Experts of a small language model: 13 layers, 404M tokens.
Below are experts of layer 6 (counted from 0) of a mixture-of-experts language model. Rows are named router (the router's row for the expert), gate (a neuron's input weights, with its number), up (a neuron's input weights, with its number) and show model dimensions 128-255. Each number is 200 + 20 x the weight over its row's rms, rounded and kept within 0 to 999.
Before each expert's rows: a language model's description of what the expert responds to; "gets" lists some tokens that make up at least twice as much of what it gets as of all text. This comes from a sample of Wikipedia text that the model never trained on. Tokens count by the router's weight.

# expert 30
Four-digit years in tables and dates like 2018 or 2001; syllable pieces li, ci, gi inside words, as in Police, especially, given.
gets: " ", "li", "ci", " Li", "gi", "ni"
router,186,161,222,201,189,214,201,226,217,180,226,183,172,177,177,219,200,131,190,216,218,246,207,229,204,212,187,199,238,170,198,199,228,179,226,231,185,202,183,203,184,198,196,214,209,197,189,186,226,201,208,170,194,182,175,172,202,199,195,156,194,201,161,251,227,169,196,209,220,216,177,184,217,198,190,211,216,191,209,193,174,205,228,231,188,181,215,202,218,213,180,169,203,182,196,202,183,174,224,220,226,223,187,204,191,236,226,189,208,215,194,200,226,236,198,208,211,178,204,228,231,161,181,233,174,228,217,200
gate0,203,185,198,204,176,186,188,206,212,170,211,233,186,201,233,216,154,170,198,229,223,207,190,194,155,206,194,202,219,167,196,167,190,161,234,191,190,236,185,224,208,207,157,244,194,196,147,185,199,208,199,190,241,203,206,219,183,205,174,203,195,208,223,184,203,227,188,185,198,184,202,159,202,193,207,205,176,191,205,198,217,195,203,185,184,207,164,142,221,186,176,211,184,180,195,189,236,149,202,186,231,176,185,214,184,181,215,186,222,231,196,189,212,234,170,204,191,211,207,216,201,186,222,186,197,175,169,234
up0,194,185,198,165,196,175,195,220,233,190,230,210,226,217,196,219,152,215,179,199,160,190,186,187,166,173,202,199,187,167,204,190,210,175,180,190,200,219,197,219,218,197,206,213,180,182,191,180,210,183,196,207,173,201,178,164,201,205,169,224,197,195,263,220,172,148,231,156,185,223,201,190,190,190,188,243,200,195,228,222,208,195,206,184,188,182,193,178,202,199,177,217,193,163,207,189,222,157,194,181,246,200,197,196,192,205,171,154,209,170,213,170,196,226,204,169,183,187,193,189,204,210,190,174,183,196,206,234
gate1,210,172,161,218,185,167,191,196,210,230,208,178,180,215,191,188,169,205,208,209,184,215,139,184,221,184,181,224,173,189,182,197,215,184,167,200,205,187,192,230,210,160,177,184,226,224,207,211,203,217,161,172,184,198,225,191,203,175,203,196,225,199,213,189,201,212,188,207,200,193,223,212,208,219,189,212,220,208,173,191,182,181,187,180,175,214,205,206,178,246,220,186,199,172,179,230,199,195,211,203,246,201,199,241,216,188,198,193,180,226,173,202,192,219,188,192,180,170,158,194,209,216,214,196,201,189,192,206
up1,235,192,208,208,168,202,195,168,215,223,177,179,225,181,168,210,173,194,197,226,200,204,223,198,210,216,187,191,210,180,192,209,207,180,224,163,190,227,215,195,180,182,180,226,188,227,213,165,197,198,216,242,181,233,217,227,178,207,177,181,202,207,213,215,211,226,224,164,230,215,215,221,215,192,178,209,236,200,183,183,228,189,182,163,187,207,177,135,225,193,236,210,194,220,192,227,216,176,189,198,215,218,206,200,191,199,194,207,198,204,210,190,227,209,202,221,163,171,195,196,170,167,236,196,198,162,190,187
gate2,246,191,171,200,210,181,199,174,210,205,222,196,168,220,165,191,207,192,221,197,214,203,181,196,181,209,202,205,233,188,203,181,187,240,190,191,207,198,187,211,209,207,195,182,195,209,201,183,205,171,170,186,202,220,180,170,170,184,207,184,193,256,217,183,228,186,216,188,205,212,218,193,186,211,244,261,192,207,199,193,200,151,197,229,209,232,204,200,205,228,190,180,228,220,197,210,196,219,146,221,202,189,209,176,215,208,182,193,199,188,188,195,187,222,155,192,195,203,209,179,212,185,215,218,209,210,219,217
up2,189,230,210,225,233,205,202,234,190,171,214,225,200,187,201,216,216,184,213,204,190,195,176,213,168,217,196,226,195,175,194,233,160,213,216,215,217,199,202,216,197,197,193,203,208,211,189,210,226,202,225,211,204,203,203,177,197,202,245,189,165,204,210,156,208,210,184,197,203,178,204,166,200,194,194,205,218,198,189,186,179,206,208,166,209,180,221,228,191,199,207,220,207,199,217,201,170,176,205,220,200,232,203,202,178,191,181,175,236,196,225,195,232,178,202,224,194,196,182,209,195,204,186,205,209,189,200,181
gate3,166,211,199,210,219,202,186,200,184,211,159,174,157,205,197,201,191,140,167,216,209,212,201,209,182,172,199,206,197,180,235,196,204,169,190,164,198,157,165,204,180,233,225,226,204,227,175,220,205,220,198,199,208,181,168,220,213,203,216,159,169,212,192,198,211,200,225,197,202,195,196,189,213,183,160,198,206,194,193,204,192,198,185,204,218,210,199,185,220,193,215,188,203,211,182,193,212,195,201,193,248,206,200,215,191,193,195,198,186,173,197,178,215,227,187,189,194,199,230,179,211,195,185,211,161,181,210,185
up3,193,193,202,187,199,186,196,205,238,210,234,159,199,186,193,211,210,227,210,202,226,218,226,202,177,190,192,181,191,231,169,259,202,195,257,180,237,216,223,216,203,192,188,220,154,200,188,172,184,224,178,182,187,214,198,192,185,180,189,197,212,230,186,180,199,181,178,216,167,188,211,197,159,198,201,238,167,212,174,209,218,183,186,198,197,171,212,215,216,200,208,185,209,170,203,228,230,211,225,185,205,152,200,193,167,200,180,194,199,199,195,216,188,191,192,193,188,198,182,182,169,203,224,186,187,194,225,194
gate4,201,199,242,195,160,168,211,210,182,206,192,200,204,177,187,219,222,223,199,190,225,200,190,185,228,199,246,202,189,212,191,198,203,176,210,161,228,214,183,178,192,207,202,194,222,176,196,221,198,220,184,210,191,196,218,205,184,178,200,183,202,205,178,196,183,224,209,174,208,167,209,224,184,178,182,179,175,211,205,169,193,199,192,161,226,182,223,171,182,214,191,248,241,201,205,182,208,198,204,209,205,208,176,180,227,179,213,198,192,192,206,225,236,213,185,191,147,188,192,179,227,190,205,223,186,219,211,198
up4,183,226,174,193,176,218,179,216,194,163,170,203,222,169,190,207,185,197,215,189,219,187,182,200,224,192,181,213,191,155,231,228,200,215,198,213,211,178,166,189,251,196,225,218,179,191,207,197,182,201,195,211,181,193,166,205,200,224,200,236,199,208,192,218,191,223,176,182,187,227,233,187,227,214,177,192,187,200,177,173,196,176,247,180,204,158,206,199,179,166,201,191,200,224,180,206,207,166,197,205,181,186,178,204,215,191,251,186,206,223,180,195,194,156,164,189,206,208,171,232,210,206,217,235,205,206,205,217
gate5,207,150,205,221,175,187,193,217,179,204,204,199,223,194,226,212,218,191,212,226,218,209,207,221,221,202,204,180,166,173,221,213,187,194,240,234,223,194,208,186,235,187,199,221,183,173,211,192,224,207,185,171,193,165,221,218,199,185,204,181,235,181,229,194,184,190,227,194,178,215,228,217,193,204,198,173,216,184,205,193,194,232,207,208,204,176,233,215,231,190,204,211,223,210,158,217,224,191,242,210,186,168,171,216,185,219,205,197,201,212,190,208,199,181,169,198,211,205,210,239,186,188,218,201,166,188,221,187
up5,239,197,196,214,202,200,217,206,201,211,233,213,178,167,206,224,194,177,191,142,178,194,208,223,213,208,239,225,210,225,202,184,202,218,183,187,191,194,204,219,214,186,201,211,204,226,179,237,213,213,179,213,181,174,200,208,218,205,223,222,198,195,196,166,173,176,189,211,207,191,183,203,183,198,196,211,219,234,183,176,234,186,177,214,188,236,193,211,184,182,177,169,206,228,201,197,205,182,207,229,228,177,218,202,196,191,182,193,193,180,189,222,212,193,193,184,205,173,186,207,193,212,192,207,180,202,186,210
gate6,192,210,205,203,238,188,188,222,181,190,206,216,220,209,179,211,199,203,181,205,196,222,175,224,204,208,195,218,246,174,235,168,168,218,215,174,190,239,179,200,200,187,204,216,222,211,209,172,204,207,182,219,178,223,192,157,193,220,196,169,189,208,189,221,179,206,177,233,237,219,143,194,199,192,209,191,215,201,182,211,206,238,226,147,179,159,228,163,186,183,226,201,227,227,212,214,196,201,215,205,204,204,219,210,190,149,225,177,191,203,149,197,208,210,213,212,193,232,221,191,202,211,199,206,210,190,225,213
up6,237,203,209,190,208,175,182,200,192,182,226,194,233,252,216,168,180,205,226,203,195,208,176,215,223,239,203,220,202,174,217,221,224,201,176,223,240,186,206,216,219,178,176,212,218,173,164,174,171,234,200,195,209,221,197,173,189,199,202,210,207,190,190,199,218,202,201,191,218,180,195,237,195,228,212,209,194,179,199,202,218,240,201,204,224,169,216,208,208,177,205,213,163,178,189,243,184,198,192,174,188,212,192,238,226,181,191,212,202,181,225,218,171,174,206,240,201,216,203,231,195,173,225,222,174,171,210,170
gate7,216,184,186,178,186,202,198,172,177,224,214,216,182,181,199,185,235,189,165,198,236,222,205,206,191,197,197,210,223,211,208,209,176,208,212,196,179,173,216,201,164,239,213,233,213,186,200,225,210,185,194,204,194,198,197,213,233,207,228,164,227,184,215,196,194,234,215,188,189,222,191,200,196,214,195,222,209,217,154,207,240,179,177,198,220,177,190,204,175,220,197,190,188,152,176,237,198,189,203,192,226,186,205,163,178,196,219,200,216,167,203,227,206,168,174,197,236,189,220,239,232,233,191,224,224,216,202,186
up7,191,203,199,181,203,189,188,230,145,198,159,158,199,216,194,204,171,212,197,233,170,186,203,156,193,177,203,183,162,193,220,143,206,199,199,198,221,174,208,222,174,209,184,211,187,154,195,174,200,191,144,203,212,162,208,204,215,151,200,199,204,171,188,189,201,195,202,161,182,207,172,150,182,203,199,205,200,199,195,204,205,213,178,184,200,224,204,196,219,212,208,197,168,225,188,223,218,181,209,198,222,245,193,219,170,211,208,179,230,183,196,181,188,229,182,195,205,166,194,187,214,204,181,207,184,240,200,220
gate8,211,163,246,185,177,170,173,187,189,186,212,215,190,206,207,219,202,247,201,208,186,189,181,211,226,220,243,205,229,210,189,197,152,200,196,198,188,197,182,238,180,233,215,208,173,189,192,199,230,173,180,219,194,235,186,189,211,174,231,231,173,206,232,215,202,174,201,173,240,202,225,193,201,178,214,192,167,209,198,210,194,182,177,200,207,227,216,196,199,201,201,202,173,205,218,215,218,188,158,228,220,205,181,175,166,228,231,210,221,223,208,205,190,218,192,175,181,194,214,187,200,196,186,191,192,210,215,204
up8,197,190,208,206,203,188,181,191,185,191,200,218,260,208,177,188,225,211,221,191,232,167,164,223,201,207,200,190,206,233,206,214,173,240,221,187,193,219,213,170,204,190,218,217,217,195,173,215,213,197,192,205,199,218,180,196,170,173,208,220,207,209,209,204,217,174,221,214,200,226,194,213,208,171,216,177,197,169,190,246,166,192,192,195,217,196,186,208,189,181,187,176,190,223,191,205,247,193,165,198,205,182,200,177,201,183,203,190,213,218,186,215,215,187,245,195,187,206,196,168,194,170,205,167,199,154,211,204
gate9,210,224,173,200,197,182,191,217,180,199,204,211,196,240,190,202,205,217,214,189,191,190,193,208,196,222,196,190,184,192,182,196,206,217,205,189,211,154,207,206,194,199,168,178,193,208,183,200,215,181,224,186,180,155,224,221,218,199,240,187,246,202,199,217,204,183,204,228,225,161,250,215,196,193,196,159,194,196,207,239,185,183,215,176,207,206,170,232,244,211,206,221,187,236,186,183,191,196,206,185,182,217,194,210,210,207,181,211,185,181,230,236,206,179,190,205,202,192,215,217,202,219,177,186,216,222,186,208
up9,196,212,177,210,191,163,210,184,207,222,227,216,195,218,181,192,171,153,235,237,201,199,181,167,215,173,253,188,184,206,204,195,231,220,195,165,183,214,193,184,176,201,212,212,185,190,204,210,202,187,197,211,187,209,191,164,197,190,198,196,247,176,222,163,207,219,186,229,212,189,165,190,217,159,224,190,189,195,195,183,224,171,204,185,232,172,205,184,200,234,183,187,234,230,190,186,224,197,194,182,203,212,195,178,159,228,167,214,181,211,207,198,217,175,197,239,182,169,185,209,172,193,239,224,168,218,187,184
gate10,224,173,237,172,169,246,184,233,201,197,207,220,205,191,206,192,197,189,194,203,177,215,205,199,181,200,221,193,233,190,194,159,178,187,192,203,210,210,207,224,204,209,203,185,201,202,228,245,205,171,217,208,216,203,215,187,209,249,207,215,199,188,199,219,227,206,214,184,221,199,182,218,218,230,198,214,204,218,202,192,204,207,175,214,229,213,213,206,185,224,199,201,204,164,207,202,175,234,152,222,208,181,218,193,206,172,203,166,213,207,194,218,189,216,202,188,173,186,173,231,211,244,188,246,236,179,243,229
up10,204,187,198,172,193,198,201,224,183,198,224,194,197,217,243,213,188,201,196,196,178,196,192,176,200,203,196,196,206,197,173,208,242,179,184,170,205,194,208,203,181,203,217,188,200,191,231,190,200,184,221,188,218,210,196,207,225,196,188,180,215,199,172,263,193,221,219,222,202,203,176,198,184,175,206,196,229,189,193,215,201,208,240,215,171,195,206,191,193,202,178,179,173,242,202,236,184,221,232,195,213,193,183,216,166,217,197,212,225,174,239,206,167,205,164,211,217,144,191,170,199,197,214,141,195,212,209,216
gate11,221,205,211,184,151,200,171,177,205,199,199,198,196,183,213,198,196,185,202,221,219,223,198,170,218,199,190,216,169,181,217,186,155,196,192,223,189,187,183,169,219,178,230,193,185,177,224,191,199,197,175,233,187,192,206,184,213,198,190,177,189,173,184,239,166,197,181,205,206,206,221,217,195,170,214,222,219,226,160,193,173,196,226,179,205,167,159,209,197,184,199,217,212,200,230,208,200,205,213,183,217,187,249,189,165,211,219,203,192,205,177,234,188,191,218,186,206,214,217,214,226,193,185,208,157,226,223,193
up11,179,207,215,182,225,191,196,190,262,192,201,224,207,193,214,206,219,211,194,190,164,203,220,226,162,184,206,190,176,183,188,176,193,154,176,207,215,205,202,211,192,148,208,179,217,229,199,199,222,183,187,202,195,209,221,195,194,195,192,183,191,215,207,186,180,181,197,213,230,239,221,205,205,210,179,189,167,178,205,225,175,207,177,179,159,196,203,203,207,182,185,231,193,197,196,184,226,190,209,225,194,218,198,173,196,171,232,166,227,212,181,192,190,227,203,246,179,155,198,197,204,202,164,242,200,205,160,200
gate12,203,212,201,208,184,205,195,231,178,215,247,175,167,232,194,225,210,196,210,201,191,212,168,182,183,213,191,208,202,190,218,195,180,196,155,178,162,200,219,208,210,203,178,208,204,189,192,229,185,185,195,180,171,195,197,205,210,182,198,221,183,183,220,216,202,204,207,168,177,240,224,203,213,234,201,193,212,209,194,182,177,205,190,225,190,230,161,210,230,207,184,199,201,163,196,203,186,186,225,187,209,207,176,184,192,234,215,209,201,221,229,206,250,204,183,210,208,204,198,237,191,163,202,193,166,229,191,230
up12,200,171,214,175,186,178,206,217,218,193,197,243,167,202,209,162,217,241,201,176,188,211,190,216,222,190,235,221,191,190,199,179,203,225,217,190,278,168,190,178,245,232,186,230,181,211,197,232,207,215,223,217,207,189,206,190,187,201,184,189,212,180,184,185,208,211,194,198,197,207,201,167,191,214,213,161,211,183,201,217,210,202,211,191,186,219,219,202,223,197,237,201,189,196,186,177,218,223,239,202,169,220,229,215,209,215,193,227,181,214,210,199,157,177,220,192,212,194,237,175,208,204,173,172,209,185,194,195